config = dict(
    num_hidden_layers=12,
    hidden_size=320,
    n_experts=16,
    experts_per_token=3,
    d_expert=96,
    d_shared_expert=0,
    hidden_act='geglu',
    moe_layers=[0, 1, 2, 3, 4, 5, 6, 7, 8, 9, 10, 11],
    router_score='sigmoid',
    normalize_top_k=True,
    routed_scale=1.73,
    balance_loss=0.00591,
    balance_bias=False,
    init_std_router=0.00701,
    lr_router=0.000781,
    num_attention_heads=5,
    num_key_value_heads=5,
    head_dim=64,
    vocab_size=8192,
    norm='rmsnorm',
    norm_place='peri',
    norm_eps=1e-05,
    positions='rope',
    rope_theta=2190.0,
    rope_fraction=1.0,
    qk_norm=False,
    attn_scale=0.125,
    tie_word_embeddings=False,
    parallel_block=False,
    extras=['capped logits'],
    init='uniform',
    init_std_qkv=0.0358,
    init_std_o=0.00731,
    init_std_up=0.0358,
    init_std_down=0.00422,
    optimizer='muon_variant',
    learning_rate=0.0108,
    beta1=0.95,
    weight_decay=0.017,
    lr_head=0.00593,
    warmup_steps=200,
    schedule='wsd',
    decay_fraction=0.478,
    decay_shape='pow',
    final_lr_fraction=0.0,
    batch_tokens=[131072, 262144, 524288],
    max_seq_len=384,
    doc_mask=True,
    train_tokens=713900000,
    max_steps=2437,
    dataset='wikipedia_en',
)
Below are experts of layer 6 (counted from 0) of a mixture-of-experts language model. Rows are named router (the router's row for the expert), gate (a neuron's input weights, with its number), up (a neuron's input weights, with its number), down (a neuron's output weights, with its number) and show model dimensions 0-63. Each number is 500 + 50 x the weight over its row's rms, rounded and kept within 0 to 999. Numbers have three digits each.
Before each expert's rows: "comes before" lists some tokens at least twice as common just after its tokens as in all text; "raises" lists some tokens whose logits its average output raises strongly, later layers aside. This comes from a sample of Wikipedia text that the model never trained on. Tokens count by the router's weight.

# expert 3
comes before: "0", "9", " |", "8", "-", "5"
raises: "2", "1", "5", "3", "0", "4"
router:470474521464501472479530501500481443497534465524513532452515319610393548532460478460546463561515518482433459476436504423491505501490539534406494538515531532517432521402491577513477501508520530
gate0:516412456415535558402459507536390478498513536545559398540558445494507540521458449529428470526430412517435429491504559474488498455476434493585535405545484450373514418376477517569527596492606441
up0:619599559490512555517547489454546614628468460496511463500508417519500524542443518452484529554553473474514503521552504519392368455557489510496526490455509501590510476417493509470487537517460554
down0:518511486419551537567354457462585457504508540456430564517503499561567558441523473468434448482428518510533484542521439502468491513478502452562454490435563562492457440549580494555530526514495473
gate1:472530471503442553497449522524539462512502554435512533450459522514558575489645500579481481506508443545506411531464506473505443552448511491558507535487450510437377525553546552446620522550496558
up1:502548487646485499431538471543515500555406524541387546408515616526507560571590532553614493480461562577536527556535634479515473419510566498467570537530456536509518399537495617489505502582550467
down1:511523429553462461591399492433553461566535584462557434450461433508388544525521457549452386492473506477474520486511439474516384490592452529504521480473446428411444523503601490426525503389458564

# expert 12
comes before: "1", "2", "3", "4", "t", "A"
raises: "eu", "2", "e", "1", "4", "ice"
router:556466440431457525434452488507501554537426487487456533584511525638532594534571473490362489552500471541547523487398400522500528470439493377492553476413474483571412534496497535524559537471577544
gate0:536419538482525486497463494540541510489568494462487458526514433549559471480563495469529360505627477557507556526546547514468534461501511527467471547496481600519515556513447471460559547395532547
up0:524541558499440509533491514492573513481539529524546518518505555492422551517501472437425519470535534483468581461458566454573482498436502548531517548503498517490493500526442547631562535512632562
down0:511554548472494542522513558556517441558430434532557473541531552554448482578497558557416522488429501489546447524567495561487457453485449522527501550447479508479471530506493465553526554488449512
gate1:571495515455534474400524458469464477462483528481436495563481441444441482461502551541442485492404460507527455453508429473473507548462477479443589478535518528476465492500484468510556458473474458
up1:519511534490475490500532468477544502464527494510543524466481538494463453463551508560498447535551534520445510501403549427491508529561543497488544557555534434433589540495476449498484463525553508
down1:524469513453524483498463500522498454433523620459461519496446454590560581504467504483541570533423472450569460565546512423524543545482465395521548465470576433505559468497499492534438498493496476

# expert 7
comes before: "0", "9", "8", "5", "7", "6"
raises: "5", "4", "6", "3", "1", "2"
router:468469459506434521451491537456406538545567534508542567528509423513520484553479507464484540560542443481482582584384537506482409485542464478445454508553453544425479466493479560519521556503570480
gate0:541490382552504514523582483562474617513477508486522408563520469516509515439459546492461486526584457513586531490503541444589540449508538490574510524485522523356494432487501495506476486388496547
up0:547576523415506446567427521558486581480425403496486500587516488440538478529516404504538509532487513484448592503547437469512468514529450525499476593556519541468450527537528441534496480457555567
down0:457476453542560513495567522603482522438565433578503502446531462528461483447479596506498431408488487470459558568481464406494536530374521479476504530539521588454486511508587428570400438513541533
gate1:463509516497528481528468505550432492514515399459508528457501551546445475527483528566414439525524484491584552518511485496493458492371459482440459525560548482551511461463495557437509470538562514
up1:561560531406520476423564395545620452408560450438459541479593459441567618499528529509576529410517554509512547453565526508446459521454501456495533475523547503460529512470495441454526474504542443
down1:634435510566550548533508524459545568497441503437526441550496476451528494465477485515490361602497532559461493477487462573489540457469490559600540539567387552471487487482463447526509541583561538

# expert 4
comes before: "1", "2", "\n", "==", "The", "3"
raises: "1", "2", "count"
router:515495426410422473503542459479487538524440531436492559556519496539470514536562536548510534505522425523505570439467516444467481518419483458487573482449499494519491553513475501496507602512592461
gate0:524465555508414499519469471619475516527532451552503503563534514562481514560543550468538426570471475470500594486451481508472510466587534531442510422568593538496484512438464388545553429531480578
up0:548449512488516577414451493527491545476544579476525500522420481498531619534533486439517463564506454437486422550520474512417530409540513541522512457572524515622621497550429526464544556487477505
down0:541466588548433502545543507557582524482536532437466430594531510505522455497378495540423531619522585504536458543455535495499474457498513486531494388466554478542462564432451512563493414469474519
gate1:474590353491441508503572488478606575474535504555504489513547551396453501484470531498512551474478442436452512593464493538471443543475549577450544521453492442475451561557596490599546516544542547
up1:585420535478543585461491453616513496481472506464454461538451516556444446582568541492466531523537430496615464501438468524501519507531499597536516473504552511537482506470526482553540441554488469
down1:537548486527486495471457522488456529586504502560539520504534379477528525452463520511508445478494523476519598540535576444500563488474526387513431541513440475500485488467519588508473495562505487